Weights of a small mixture-of-experts language model, trained from scratch on English Wikipedia.
Size: 11 layers, 26M parameters.
Experts: 128 experts in each of 11 layers, 64 xIELU neurons an expert, 4 picks a token, a softmax router.
Training: a variant of Adam for the experts, 242M tokens, 9856 steps.
Below are experts of layer 6 (counted from 0) of a mixture-of-experts language model. Rows are named router (the router's row for the expert), up (a neuron's input weights, with its number) and show model dimensions 0-127. Each number is 128 + 32 x the weight over its row's rms, rounded and kept within 0 to 255. Numbers have three digits each.
After each expert's rows: "gets" lists some tokens that make up at least twice as much of what it gets as of all text. This comes from a sample of Wikipedia text that the model never trained on. Tokens count by the router's weight.

# expert 114
router:121096098105129128168117129159132161109194133130149187176065140142170118142112146096082096081148144126064128162118103062108111095132161081101167136199121146168167145076160116151163110110177137130115127137173059135168137143134169167179091138146084134128144077123080185155101123148051146152068168114138122139125136154163151116147135162138155164111117119106163184178150099080118144123058
up0:122072101074115104170099179107131173091099076123143047146093162143188093093136093085088084082177150191120147094158060132103127163176156148090082177144127088171085191150143125127102113144167125166115055099133170151171127170120125115122159125076118179130155112150140148147069107139121129151097170129095125172135171159128155112184118176148099102128144094144141108116149114137112121137131
up1:070132136128144149101136106145176161167157127131083108113107142107132086112136182125134130160098092155151120127144149132190189111163146201143089138125095107150229106156156160106110062125183104123100165111114109094136118096132140166104076121215105110143115118177139144150127044124091145129058098137125101150093140131214125185089174145128114120132139178157151168132133156080101152118119
up2:102110095110184114159150143186119147121169113165169074077082143123153137124097119099100104110149131128122113120142146102121110109086207068180096157099078135123121105181133121158163159114108155161130099159218102140145111129141155187131167127066106172159126131170110151094140147245189133092084156117147137129134132122160094106157144172146182072096155103130111112101096080158149130143124
up3:152084124068144101115120180103132214120154146121104065115104080102186118147126133111118072148191150094103157159098079106123074101049158008150128088121091154168118127103137145141172145136127118119114132140088119137087122148103091152152132062132067179158152141142116147147066123096124111129117138186130162126120091131098142132144076077120146125166140095101137147126111114095104070104134
up4:120098112138076139148117108133177186151175183103159163122094136122145155091134138140156170089110111094095095122100149125116121173158048157121143169147105058099119111106148193116131114168176105126102129179093106140143145167143134148112070117096098039151142124122154142107143110104117119089081139066190156082151138135095159184192093091096113096134142133183169106128109055091150137166105
gets: "0", "7", "6", "5", "8", "4"

# expert 58
router:109123091102117167136126152171169114121172144173149133157132138123180089173114094045091092097147133112078178160120094107120104174107168100113174108155139144141132140114122124153144113121139166068121102171168109143145158166094208156187168179124128073119093147139086171115174082115104158171082189152152100143095076161174124183082115155113138168091125123113156150092190138106092122158110
up0:090144096149105104161127081163185197105179174133176121123140152136093212144082077087186151117151135123148087157111169141147154128136146198134182141118169114188189105142167154129120147134155125181100075120141124131153164165155148137149168123122118086100098106101126118135162164086151132107154196140088122150129174116065109092100155064177131115088138124174098137126144158116095085093101
up1:136138122105117119125182069081134157130212107131080126173085129118110182104136137126119071142130134141125138248116136149103120115097166028133093161147085107148153128093144203113180159163121181122142155130116095109116127189109132145184149119122131145173143076160086194096152135146137121129107169128129152147115133169190110167128073145144148104105096158081133159142134126099120156168134
up2:184125117091144161150142118126147157156131140181142162131125122097160122121147138141157134093101076097121115137121163085140150076087146121162165084151099153192152107105217129108142085089090072146136117135139148184164129170108198168075137109108153080086083101143119142157153057123153105127099158102093142151180087137101114111127123096141109104030124128128088121048171069148109148149092
up3:077149201177078083163182086091116105138012149161118099156135127120105076128118070126126115114124116096124101138134096146093105097146145156128146144138135100124144148164016148126090159095088129162149147150114185101157107099114055165110104104117105152191132111108142096150045072187156117137136144117129119171095095096112182106146135112136126133132153135119141138130166135166142129097153
up4:071153117100145132099131125089111104120187138151104196132132116121126094088034104076093131121147051137127072171122100148165108174102131172153085147098133171182142149113166130082218133182125162106160102117151140123118156106174136130125193125187125099188139099107128101094175131107123138110118151111152081132126191133089155154201093162136157143139126117094134095137139078110112098097103
gets: " is", " It", ",", " as", " (", " it"

# expert 46
router:131067110082098130193101143114142124113135151173171126134129206188132093156103150094095100091112163092114140126092073145189094127124144078059129071135149116151164158137160214135130113086182144156071083160162161158134138072106173168135154148150113096071133081174152118141149126145090180152132131161141104118131105135150140173082131168123166148090127164090139158116142105094104172116090
up0:109116132136131154049142163143141214164101176130146117121092136188153112108117190118161073134124159105135102136185148138062105089136100191140166154128120115163149092082118106102135143079151075137085140087139113140136167133129236139118139089149127055119061109138155097176135138121111082158121142168075069114115140079153101169116130119164115157166156093120146079111096125111121149138128
up1:117087106162062102140118164108145118161135148182145119120107187122149160160175142126130095141181163131080140098129058164128105126099111186075182166111144106199148140132141095134165104093172141146122139171184177103132122124128135156109101113131101117052182099143146072105144141114140134156179083149181172130123113088107057154153164105139135160097129170145070131121084107142160165147048
up2:152111122105141163112157156099110219112112150111122129219055145052160202119118129143086111072062095172160121120147160135086107120115119133092149101124154195098102163108114145152132129095192133089181121101171049145143128134110115171114118095089088120122131168199172124056097112128144090129106136139123150130159162125107110138122085115142138108107144118133119160137122081108113131195146
up3:095087158130113099122143110123120137157118122124127106102130137164168110159121163164168122152169069118129107121145096162141163063131079102081125090130117028122117148084213143131137123105083151099126144122149189142108108126157117160123154128108120107095152117086105138149204127094113083123132154140122149169160201157191137136145128152206196083072178152118096150128120158085040143120140
up4:180154122113157070067164132159086128130164098131076107144122131137115133116163154120128088115180092164131146174130092143180114166114100171152131143131164134144147128153057098162165107101196120117198152123077116117097155092108162132076153110139065125091146109102121147148109140153127145147130094137121087148087118096088134106095102149064092188000121149129116086135157105096139110114064
gets: "in", "y", "son", "e", "ie", "ley"

# expert 84
router:105107113093142142139149144120154121062155168170152138139071132139108092189088158116099132122159136093088161177117126147166136181155116101102130082171121123152175141081167177142147085117105139102098114187180128148166159113122113192170137169145154069078121085098166154133169104149095131149041129179153110105108118148148170177139146104159216146094138153126126114105147112088106185188124
up0:094110143097137113159153101093143167166107121152187119182088099158092153153133057140097144131164068078100120073159103136119124101061179144121087134117182104139142167120122163119121149147104143096058156136135130099074101087139139124134179088131158082104077126140105153109113144183127124080170139160104077133073136130126046155112083099154078153105123132066121094103112150059127173093140
up1:133150157111061128108167153193157152057172158123118138131069084138132068116154106091137136105152133104106121156087195088170161104163208104122090107153123110142146134137171140135155155062108130124128159062151165116109087190096138141076155133153100188131146107121135210179116105108090193062108137159115152123162154131147098102099163117116134141103157109148094146162135089128153175120141
up2:105150095158134108134172129130111110103119151176159128141148109152128087137192118171070139065150143138161204100075131123131132165086159098159132177079133090114162138136065153130080114109119135123149133123084123077167115118124113151111152190108111172139148110079100126116130116092149165127114147178113168127101103135143183114183104123076190170096126149066097121204184128193205130087113
up3:122092134137112174147101094112118128079098123122122151128123073214134178077096129125091115053112096142072143102168126111146115100153123175119071127094157102100105144123139156158164151188170154126108188161151133139104101108116109098106152069120120095141136154148147155114137192107155164123112120118173187115190090124174082116069141174092095179124095193125099194098107121172159078140138
up4:154116125145168151088110155111126105132170213149134107125115131088126184169150179053108082173140105111100154135145100108137117132116154155076108109128089156149174123139135100135084072146144100122152086166087082130158126143093108091159100077112149096125097093146106060135175079175135150104063109183116135140090105141138151145167163054231127130126140134116062110128118125125073090131147
gets: "s", "ing", "ed", "es", " of", " to"

# expert 122
router:143109101130106128148129087183150107095157144138184148144125129136169112171120150058151049105177122103062169154123101121117119153119156089106163111173132165086148135104072141146172088124121119110107125178162072177167151154091152149156122202132130092139107087103125150122114124147116178150037118133102132149148094180157198182150165161129180155113132152096162166120147108081094144185111
up0:092071133134097168146121103096161166118103050135102098130142110082098147107110141178085129079199118094072143081159189124150088109104152162123116117133137126109149146144122137161124035129131080110146091067160092093132167115150136145087071089043115111149093137148174109179126154180163170100143105139109115121058152097097096115102157097130180120121115194160128137141157137156138132152117
up1:128093088166148113136137150119186129125123135103154106111121048160114128154069188155119151186134140172039150164149177148117121118133093166124118111158124101106118133082128095138121091159132106071115128115125099144141147108043108139172125037118094064086143130139176140142114104145107186103106202120126103173078154123113107190124126106107160105104106163129078122174108154085076092119158
up2:128119083214055134156098090111098088102105138145149107186130118154130138189089097108123122119129150171096146090073152127138120116162098075190169119092143083134160099123129188192175140147146126129111130156172136096207102142131134134169136133111140104161106158159176178106109168170167164154073099103132160105194126182198159143074132122156133155164094138150118161173140120129141114128121
up3:121082100104156142142136170134147124099155100129127132156150097130099117080190107135181096123198145087161142171140145173134142114088120044088145116140075121126156159185108111124172164082124109157183105101171101091156119088164149114143106167115122166078059159113125106096110146107153098134115086093103108141136135066100170046119122186075119162145121101138132163172165130142131123054069
up4:149131124147127129152097080153125092187076146101151158130114099140196141153133099134131104146093151149185133135130116128140130098151152159117171108083225166117139141124084172147094169164110129122102111172103130096156183154179106096158159146082149116109155131126125115158144147190118178086165117123110144143130128138226204092190110139143176167172053160140186126092169136141169101121132
gets: " was", "s", " is", " were", " had", " are"

# expert 107
router:108164117109092167118069117176131167086157191131110139157094142192150134109107127093069092097167142116094165162148115142173094164077155113098130117132121173110170183036174142120157114089147151091115137135177124139148147189110179162174105178142116100119081079120113148154152106157125175154138159144166149127094160143123131140122114178110136141061139176141152178107170094115096190122078
up0:143121183128108149129070149180086122142153110091130192103127128149168119093123127116119168113111153143111124121136062141136180108158104106122099147077086137065147080095156200173097113120100132099112129118122139138120141095116097140128091069125155147107137139179142134200127146116113199161164139141169142093205106111153154113086127082101132196126110123162145133148112024149141165206180
up1:143129041115093146103114145190099095086012164151083164162135124118095105155132110170132123145145114105130160159118138094209072148130087134157104150096141130096114146139153124116235157105070114119127126136163113144087160140132102131114135127190204113128133141098140143137090077128135187161145133081167113140153148120110118136148133115066099152181104152144103106111143116115149140083066
up2:107177121100113128176126080137106117150201096110191105184132146124098116135111104095168099185164121110141106113085128132112099107136141140163147109116069104139193099060138129146183055201135106123140139137099123166113107183117143173096158153083115119133144131170138168153075042131136143086140178154083105109158118091116098130158197085112117106151163125147105141133181140082158162095087
up3:072205184136079110117098141144143137070156126146134152088119130124110130119141070136157144080080159127108112202105148117155120140079144090124160155132121117155108104203160119113101160152168111132117103160169177117138118170154162087067119121162092141167180102073148118169114157141147096188153160126148111081123149192141083124156134101174147155167094071142108125131099080154053114164167
up4:114104134119099186181119137175117118099063168131069156101079110118122115158172120144147163076091152164115097105125129103154196140194113191105113169128137155112105190097154150077189119105119133148109153143131183112110111160098100132122081124190150178108107065101117163129144104104150147212167146103152136135114108156159128129158063133088086173125131133115152093149107078145093142182081
gets: " and", " the", " a", " his", " her", " their"

# expert 59
router:180147089095106200128082109173146103106149155168145155154129137108127130134091131121125145125125120073096112141101085138209172128082150100072113128111138159149126125118116167171145112107186182118131104139203105160110134075101130169188198161091084108058152104152095141147141108150076176152147186133180144181094123146181138150136136160127153176127076134095153130103149066107102161127118
up0:051192124157119111132065167079152137071065136169130130129113205168147163118099151127145158180181136063089184104104119114125130109190101111121087085097116128204107162151128131170090163104121152071103107182175173090187161089151125116092169072085138093141139104122116139136124122129130128113176142143135114147138078113135164087116122150092131078136150128100099139087151117150149139146151
up1:094100142129099192153147061110074140122171163127102125120103141116106107131106157205150163124133118137155124098130182167195149192084096164112127109099084196113157141091184171184168127138094094093114137081109079184087099140100098097093114163141066068099101130137152099120132132155191086137117154115128126077142166149131115121114175188107107105136117115138186129158135117168095161094131
up2:185146101111161160115151079159078132115055137201175137114110129108173142140136117124151071094088116129134158152140167120135115103104095057090119137148176162084150137093171159218099161119155074156119132115118134118100178180117139136096158145095178152119196154150108124217147124159108180168083128145139157161124101151181142129142083166133178136079115125149154103122114152126164109170144
up3:135167111121092177123163119144113104079112093133149177116119127169141175114152118152155113078117101167075118128113137112150150137117220128059112105180132115129136186134059116068144164099127148103128136168189209151159125134064077125121162096129094109179168115080123147112169144157159104111094104190132095185166146084129162116153135140174114154159114108089145145081115140103116195112167
up4:087112112127165192091118157169135120148112176178141173111142115099102096122129085119094123148153172106060120127100147134147148121117159090113133116160047096190109155172180121102102136109077134173113119112115147121152124152127165100151068068138177170178116093174120195175070066064171142136144130104133129126121101156117108152159135051120092110131069098122200099141134099151119137145129
gets: ".", "e", "}", "o", "é", ")."

# expert 49
router:097083126097105187139106119171129132104171159171145155144125148122129095138090155065124107106139167119084106133108149094124082145140178102076151123182174201172164148070113139162160149108145158067102094128173073197152157154124114150205140157153110123122132095128078135155127120173046144192078177170164140154097068139155145139149115137113119158148116168123136154116141097092093155121104
up0:166168135136079113166159082167132144106109195148140093125107123120102104163150100119134120066085161096100107109138150116135158132139046145168172074189193166123128180114135126162098148125139125127098128116149105135225214137137139123149078053143140177073135127109138111083176138150053100114132204132119140150165137183150116139124150106128160158137070117127112153129149124149132092107128
up1:097104121178151159165211142153150146156159165104146125116124134116111199117118145131113118159161140086132149099103142163125105178215073156108109092144166145177159176069162101109131120142131146101153147155103077154105204149149189105133088083106202167109173126155088156176125109139145142158122186116186101114088174098141168154153079118125158139128100154129156107076123172142154155116101
up2:113141153145109151125125125158150118114179152142079160170115172099151155116139152110185138105167107137126141142087160173119096190191129159124190161146172174103120123068170199193134134121121112052128163106111131161089173173159176131161082139110137128097070129109128085111113132164160118203141123193167110153089127151133112132186137104134168156159154188170144125085126101118103144184093
up3:089115139131094135118123138128108141142151121203116167121124137129132093159138189068173103215182080153138107144095142137121167134142152110081144112117135149127192072116111114102153103121107086087124130105090147106076206145112099108148115203128071112124152153116132146129125070176072146124107155185088116121024091136126106129106142120122152098115149189128190087085129107070114139133142
up4:131086134145128172081126177129150077119130144190137129087150158138109083089127106123153161037128138190103138117096117092152104152074097158162096063138156093174082126193047136093080147154111103084113125129085110087140162089153129124027131147195110116108125156134201097147121080133095119124181151118135139116121102132090146146136130128135102118120155144118131090107149129130137096093058
gets: "1", "2", "0", "3", "4", "9"

# expert 78
router:140163124132097153121113118181211134121190136140132184180094172163194081161109110102134154128130106091085143134104131090148117167121152103118180110169129111124148190118095129158189065117176143135098102137172102200130170134091171143165200177146122106102107111091122118126143111141071179165132150152128112124106076161168148176147122162142143166111090110093158115073113130116114187166093
up0:134105102128118125119133137209148124184153067109108190107128218147120081185110152148153153157111118137116041168103105119184132084217152111113100140079165143137142105154126155126126116089127103108131149151077122163099179168144089129216170181151111134135179129156101111154107123128099103116166105144091089106194118110109120177098088183168143155106112119161163136135122128103132137139130
up1:160141074133193193106104170146125138082138150136183111161131137135113214106083072110119128112201106096064147112083110118157181115146105134150117120125102146123131090068184126098153132167174144150134079124164143116157128147151197157102155126139114083132091082111159189182162098131124177115124125118114089115109119118091133160138203107174128094115109102083115158054131105110089164109148
up2:118113130113120124159086101091078139091067091098125149130148109133104174071079123068150153100157128156125097104138101109124081077182173158098105114163128137079117101095181138106062135111140124073163125089138158111143137150159095099142163142108084152052140142119187124133122130146139090191122121125114137134176130155132144065151033214112107080128119190152138077108137100138127089125163
up3:130134142151106090095134108160076097124108150121106085115105125163213133128176115153080149151131130155160101167148135146134096076153125132081128121167145144097124192132103147099127102188203149106141109123122121120140179130167100126218092137172072117052063124157116092121115107098069127145114043141163141152062169134129115126133103114144142106133053152174123174098113129131075094145147
up4:181155120142133113135149102110045157016164147152100119108159085187216100134146161148093156092130100129167122195121156133109079129138161188149143159164157150087097154084147130091168097094171093152122149146107146109171119155098159094186104145162107143207114087166127095123099121128094080136106117136117174137092139132097094141163117084071113144110174133125125139139120146152115142149159
gets: ".", ")", ").", "\".", ".\"", "---|---|---|---|"

# expert 83
router:114092112125079121101119137191157141119139169140153182148087114127112104139140158020144118094168125147083123162109076123133111144112152073102090113150164136167124141107098152134160130098169133095131155147166174149116126112130170221148145144165087048146130107109170174150147124115094176147106149146153151128097133216143147141073128175125164141057097172120161134133140078101108188098105
up0:161113140097044091153169146152176084136118173190118129131163200068111083203108169118143114183108064103180137139097146151134143150090098123086122153085117119156119134156070132093124187129086166166113132163164142100137111150093145167110094148153150163151092170183121055139124139122155161161155126138141115155100080166135136089169159077109142183145156134131154142151120130160119144095082
up1:083053077087127113144136070140116119128100124136163124182159140143144140196161116201128159143086087120116165190105175075174093088137102129171101109115137158140087162196134090158148119145134105115118112109181170136088098124101129164019129136153146133105094178191169143162132111112109171154147126095107124159167140137143085109082192101162097163108131130114115076129103131146119137096126
up2:131172074084176134084121075157142122122111180091126172113207117132120123070132160120131123098096147107168104142161116155142089127107092169121078115113123122123115179076150123148141130093175125187119161130128146175141130127116119146120053094183165171142114109144107130087231088170108113146190086141126139128153162180129170137092096123090098150153026124132126147093106152080128154144127
up3:165146184170089077103114098146102124161138136118149138135128140179169120164157123141168106151108122125178213176069184137077098126178171096102129155123112119130093145148109184155088149144204160114091159108145178090121152132048104156193162069185122127126092109078128116157164129090114102089132084129160152153146134135110140110154153083126108065136119131111096154153168134119160147068144
up4:135181075113104115184145154148161108094063181094174170167149130121145127138179084120117129136104107139135111105100091141139132134097053123127099107105169150150104123064171113105160127109153086144078137173117139136192085123142061129119116152189142111077109120144158132111110127113085077123118068147075084182149141152125147133115158164081152188113108111133175179131103181077078075159098
gets: " of", " as", " to", " be", "ing", " and"

# expert 38
router:128121130057124105171111135125127113101123170175151135187083158141145143112122161087111072106175128083148141185099165123179130186074123082095167109153094202156152145104168132152158104069133150110114099163178123177153166175099176172154110137094122094104077085093121144183145108140129177137111179108163124135133152163130148169116098161076144132106111119121151143067138090125070189164108
up0:142116151135097126125112118128173112135158168135140137103075164125130164145093093122114127057125195165101128158135130088201151095108118148156205122172146119095122167122139146085093101044130091169112115147186117157132117120151181128166110142125097092141070127192157115098166159116125111176149141151085135072109155124122199109094032128202107107079172099125141155159106127135108150163126
up1:143101099132125104136157112128151117158165119096093119112118197095155117120093068179162170110089108156122127179136185080123096152186111108165160059137130164097133113117160136133129188118084158146136143113088128161094122174151110133152154156215190179110205163086138131133103162116102114127138139107123115103132143157119169183203152107179136086124173106130170168157135155143173072123077
up2:062151134102123127162150116122103152126136124101122178113118148121189158129134130118134162166134141112149209128124123106127127110181196077069120104130120198077162166114105148140118179169172119158139157079100153123158144172142122155125155161177192170143149141200116123159105092107116155122142161138107154136173122163137044064209105129154082104191091138142153112153161170133099121145171
up3:097107169148103128126175157136122071113158088142164169137148143182118118211083116096136171162162146136120096129099127136161146123144094129076094072133103140192119174078141132098104128101134146118129181159172106094204148185112085141092108107108096094201150144158100155209127110147166149160140189122198120143148126121126079115091123115157120157109045139116130144152097097127102141100173
up4:115147169163114115114164161089138092118135159133182085116137108202117124092120084093136091148094175142159085159097093107119166119088130044133152175127083177139175100127139105123122091094138130178118166113165124125127116086108087168166130155128090109180132148148128117089163155073123090118083110136122124109056139075116162087049116159127108172087134086111167129188116142064148156065108
gets: " the", " of", " his", " other", " their", "The"

# expert 6
router:112111131110108134186104104145161107119146130148153147142067187127143115176089141075103117146170164073097165182111135102144102141136130074109147142164128157186113151105096181143154075088134189124125074163197080154173158151133170146120116151127156110115086068085118149130098061119087185134099148167139075115100106171148141134156134094105164170134118174115180152078155107095094140139063
up0:105114129143098136104038173126138122148158142155153136102166121154149084144087105134151098172113107107106149132076182108140077100132166109135117127112105159123146135094110129101129125112138066105177126122185133243051091177167107102128135169105102154155109100185149118140115139110170145189147174074101116105145168094109179091103125136112090143119070153144163135112198114091085170149097
up1:100127086121125107164158168120136126087125166109098087065094090120152178100142072153083149112189158110166021160151134074098142151140145104052164087092128165192096122179130149148122143123105129142120122157115109092147145152125086141152075135139140159093123093142162138165105080073087138142125117180132129136197094135151111146206096102140094160139133117106065112135142102147120088081100
up2:118148078111134164151086090103100160145126147140165188099146061122084128109161150088115145134098096140140137125117099159152148124065158147144148113115102137209120154077094058122170063124110070140134066098169172106137205110139118086109112130135108131130204154101143197128123154127166138160169133081106085118107145166083108127053111128116135131132178137124132149127104072135076182098122
up3:189123140117141132119112099084139139113127138083120142108041126126159116203090081140079148155147155107102122208067155143109128141153139159132105074140097098122112187075153163119118126153143157122095159174081079145118139123094210148088080158099158154124206136081137122162103129115125173093136149092138069138137115108092137139126149114085068122132066127167177098166117126184114151125159
up4:128119120164135144133145111137145100085064108135069147143121126144169084194123157105143128164192062134120156153113164157095084134088143143151079179095119125115113154103111131159193157165106147117138132139171130138113116150072143089136180092107087129080146101102080166142121113162108176105131203146189042124078204142131153172160118111119194083132194139118093115094116106128103113129136
gets: "0", "6", "5", "4", "7", "3"

# expert 88
router:132155103044120170133113093130177145116135142136137148127093171104162116136103128096072110111138132117102117169125131107173149142121183051100143077166142185106169145123107189146144114114156181090109115155167151153127193128091120120168134180084149134120149114132067180178149053123080142137121151149172108128138071133192123126151096165085133187090062159063170145102135098135141132102136
up0:161174155169148183117124198136105131098092124085119072127131127141145077089110099080101103151181160109115149086106160042163162101060135152166122143143087135107144117114079099136112112130139128112087139111124164126108120078126170129117160101099070122153168122138157116156092117142115127099132155088149111119099171106105169128093109195123096130017218145133094110126167204112136134136115
up1:100142125166079106160105046113076134149164120165108107104122113166064138080096174166189125138164143082135173181102167133104107115114251110135173100190095122133163116140088130104139108144112163132096130084115166140139141184171101133133147165107099141146127125128126144149174159147129110086138103181172137132117149165116085088165178111165081136122114172131166072164182132104117147108144
up2:098131048109151178087093175112120173093120101108131097140144118105125116150159138122132141124162096142132148129139077135079133204129161137133129127099165107164082132139109143120122140133169093128175120137126128109108122160103130122115178230141061200133100123122149136116166149150144144109087115106087102156180133125128114141193061146182134115155093244107190204102122094123103135110142
up3:175129164136093119116117136163108182103116104106096071147097096186132130129123090172044140120126195094115122175104119075056132111102076044092135109164145142111102157145094157092116155088125160102118076137137124123166162156128100101157087186125121139075091108136167127198103136150082077110091145162182140168127098160163131121128196104112146151147108090128109115122149128113067141084159
up4:147132090121144154159102127177111187120130200096056159169089121165110114145163170131154136181115124150163101131138139137065170067178072064075166151129084139105121108119122145107080128121117096118146120169136106114124130154114125115163144136095092126077158102169168121179132121217128143122062163129105144151076139092093086168198088156141153150134172130128157161129154153139130176071128
gets: " ", "9", "°", "ro", "com", "o"

# expert 124
router:164095114127137148095102119109135156058158157179144142152107179115097089156108174092157117126175190138063154101132110142118117156146157076107163082150173136137151128130166176161139090075120171129109103118173180142138170164132102176162096165114169123086144085122177111134129134152118173160044149177167081117113149145164186169124134111132155136082079176106175117118182084098122159150103
up0:078160044140128149106110108084140111125133150084146116120131166099099121089133115156116138155121176147177101169126143111170157179153116061147164101125138180130083131098047217137157169107170180133113110164137134115165076107133078116147130122141166118161151050132179139145188134102123158086202141133119123146139132129153111150064151062076116147150129194134124125136105122113107158084123
up1:194063170129145097111100093126105165146147129080152130139090159089120127139088103175120110105080123108109110127139144177100132126156158095111134112131122114165164123100204143139164168143118124154088086150178225138127140083170117158147126097153135140126091124226145144140135086123141120136113139170124156137079133175154115134195178146153166075150155136114131086094110173095115182041173
up2:161143091069137122173108091099091086146116137116142166210100144110129190170131152147126091112114121131124109138144190131202144107127117111093112131114121094152094153127181102187106130108117106119091133107125161189141103197159154140110107137076153208099136107145167145182093169092125165142227121088147138219174139123096093133104119142109177093114090149124119093134144132170123158132152
up3:115159098142131166082121114112154058149159084146119218123099107099098137129100092108154170138128112078117150162099169146151128151135055139122128098139144172133145148103093055152125083112174108105134148148123092138100155231128116123172089042151149082135167163138152127141122120162145066159090148155131125107083174208134109134082152094154105165145086113126065117124132136114114159092146
up4:086123137145103151131101151099191105119146192093116160092113178110108118177129150104104112143133169140124098100147176160100144175129168172089169055157128161155167123102130171183125136090178174161092170135088144147119178130143146138140121128127076157093174093144156079115125110113137131092087142110078178107114157134193124117158152134068170098139070205139110171174136139153103119201093
gets: "ing", "s", "ed", "es", "ting", "ding"

# expert 60
router:119131161108083124096144133146164121098209149116140142207090139163191109163102128114075164139148122116092129145115138110169080130094146104104146136104127124160164161099075135146173104090181144125123126153111068139170178130114158146176130155143081085112145147107158109159108151112101131191121213139150097177086074128153149160140161113154206150123126115067182178121159105083141164141073
up0:114093170097124097140121164184086155144194194134111129161143138091102128064128152168073101108155177065109205116139132106137146103107135077113103146074163081170144148128127105171121168123111103069111113160141154081160118149159154142162116166099169162083107112126107119161130138080089138195157187103176089085151110169126150180166143091098127113154166093155149145131154141125149080136078
up1:090061173130101105116125145119110138146148137138114156095123136149188080124189148137148078135176129104108134134139070145137077155132123133104119128143120100168091135076160211177117118151165102171113158076081112143162170157131112096216144124125128101093131119130135080167131062098145083194117201127096155151158195131127140176188084109159140124137091121134150127133129135102143115195187
up2:122104088115101113111066106146133178114143099102112128168088119136117086040149171110156132155124156166180153164147176077138113107122148169083139131178132148133134098086205088145141142076216156134132148113133122140125143142073091105160110144106160098089145156131159149134123088162091116149131139141140181168123189160161076159108191113122202086137161130100107189134088134086106152133073
up3:140135122143091176133124139154134118148147093126107083172117147171117172171076189083134113155123161086106171173166140086119069162076109103152088137120078088136092113082164136090135133060128111139090133065093130112120099093045190160089081127168171074156110155161061169138111088178128104122123128176112133102125079132145116121153133167141157167110144090112144088161134147061123145116140
up4:111150130110074104114158151136141147096129078121116203156073128159152086101057145150118129078147102155130108161140142182065073132123105158068159093128075143129189143079119084138083121117159125117098118125142071146145140093122159150182123123087137129132097124089078090089192165091077098153114101188167094102120190142147123126136183098139107140089147097079118190163131088134154107149095
gets: ".", " as", "\n", ").", " but", ";"

# expert 82
router:137122100107079162183095111179154145094131145132136160157094146122144123136087187144106119115165181119096141160102121148176096130167113117114162088168110125152182164070135166153165058127188145107103070141158157133104164200103134103121151148136070101124101077148105167164136085135102138166106172137114101139099125189162131105157115195164144154096091168062192132105167107137085138179110
up0:107111098041121128108114105093222114090104099094164136076064159103078098169118100119111140100082157135119086177129117086141057132080120151117130107100080162140057133059102156125136106119171190169118164137100117130080091118136134139094126149160115181161221148118175116124135092060146103074155126125103153110153141089136106111131175130096113134132152161120141115144148123104123150143149
up1:156142111120113198088154069144149128095102159120127092109126113138076129159084104151161145115112152128139070132079162133171114153063161149117169114139142126130068136173124159103113151096105127148132169165180158143136080124096112133115079145157096148152154130130161164205231147095137121127177092114126121112088128141163136085100144135164121236089130102041142108168084120122123133086146
up2:100128078179143103101137203161190177136151118120113118141162124146115165068097191142134148143094154133111186092133133179192116189141140117157107144136119100111170109122109065110195112111100136127087160122146065157125148105076151148147104193121147108138115142145095064158120149079146100133141100123132154130077080167114155123150165120063169084145172112150148127170139126159151108108038
up3:108107162147148077152187169070126193196111158130149166149088103207078058110131103155117060072143102142064131115122158121099099114145147143137066183150136093150127152115170148141107088152104106134122151119130129152131126125137208148086129097189118134118042124107080113164090135167149116155147086106146188074135089141114132083109103118136156093145124123124155106126099138158078113141119
up4:155143119123087104074164040201147128108079163138173144162095159098110123188074098155147132089083123166143073094122110069186111122102068151133152113117114150153023094163146159141123196094102127138134112123158146099145153151154106118104131159127128127083134144142156191112151155133095133112159127133105155172117097125123147140055124127155113133182170128107119085090092085139124188124156
gets: " ", "-", " \"", " re", " f", " un"

# expert 95
router:110067072095112148155109096157177143174134173143120155114081165163144111123086082084138029090172166080113123138103081106147128109097174100078115118133190146134166134113120176157101130109157155142132099118144153170108157088121139152153137172147123154078148069107127137125174122120117158142116160118208094134109114141170130152077077121165161105083143166077098160091168121100093178178110
up0:045110142141097153132091113102101081125084125126186137101108101109105090120130116096152091109173194144084100158107202157095071109073219113072125138154136170087107153143101130125158140163170111152120076110154140127136153132152094130157163114113109141170101154122153114151166174097123112135120149126167073111111105136113108126242172133176128139112119123121152115078169125133135069146184
up1:086208134122091160175116146117083143096176096201120123197134133102090128103119144160165129160133107112106108136133171134152127154132161138106086108143125118153121103121085108134156146075121139097017061096109164144153149124178144114143188152104074161128119098083157145193134148140148145108062139128086133173142120082174104117140138129173137084144142160083134117151162112200097128064138
up2:130137141123137126146057112080163125086122131116147096152069100085123087064140121106110127198122118067138156154120116165134136119226127104121134105091086128091092117100103169139141120117174115139169111086171209121099181113160160171137174088133124130101122127141181165127056125085108126115118120159069119136085204156109151112161171077134100177156146118135110119092107111086129191153145
up3:139164134116086163131148131114161083157197113093093112097110142156143082041157190148163129178098097138146115130120097040112104144126169142172084122121124105136101128132185125155159166124123175101166155113130166134138158151191124150096121113134146163132134108159134155057112155110071168113139149157098147141199146154170160098122051106137049158071124132151080132167103080122137135146102
up4:125095188073106106165151169238061113153134115159148144140104135127189176106079129134097135047125086088126175118179159073120147088188131108133142178098138123105120133134153118103100104112114175127166181167122086144149143114111121118141135063154205143153124116047055169109167160109132121170102128103156120146128129129115168130099128135152100142088119104109124084171109131118151138110127
gets: "r", "g", "k", "c", "b", "n"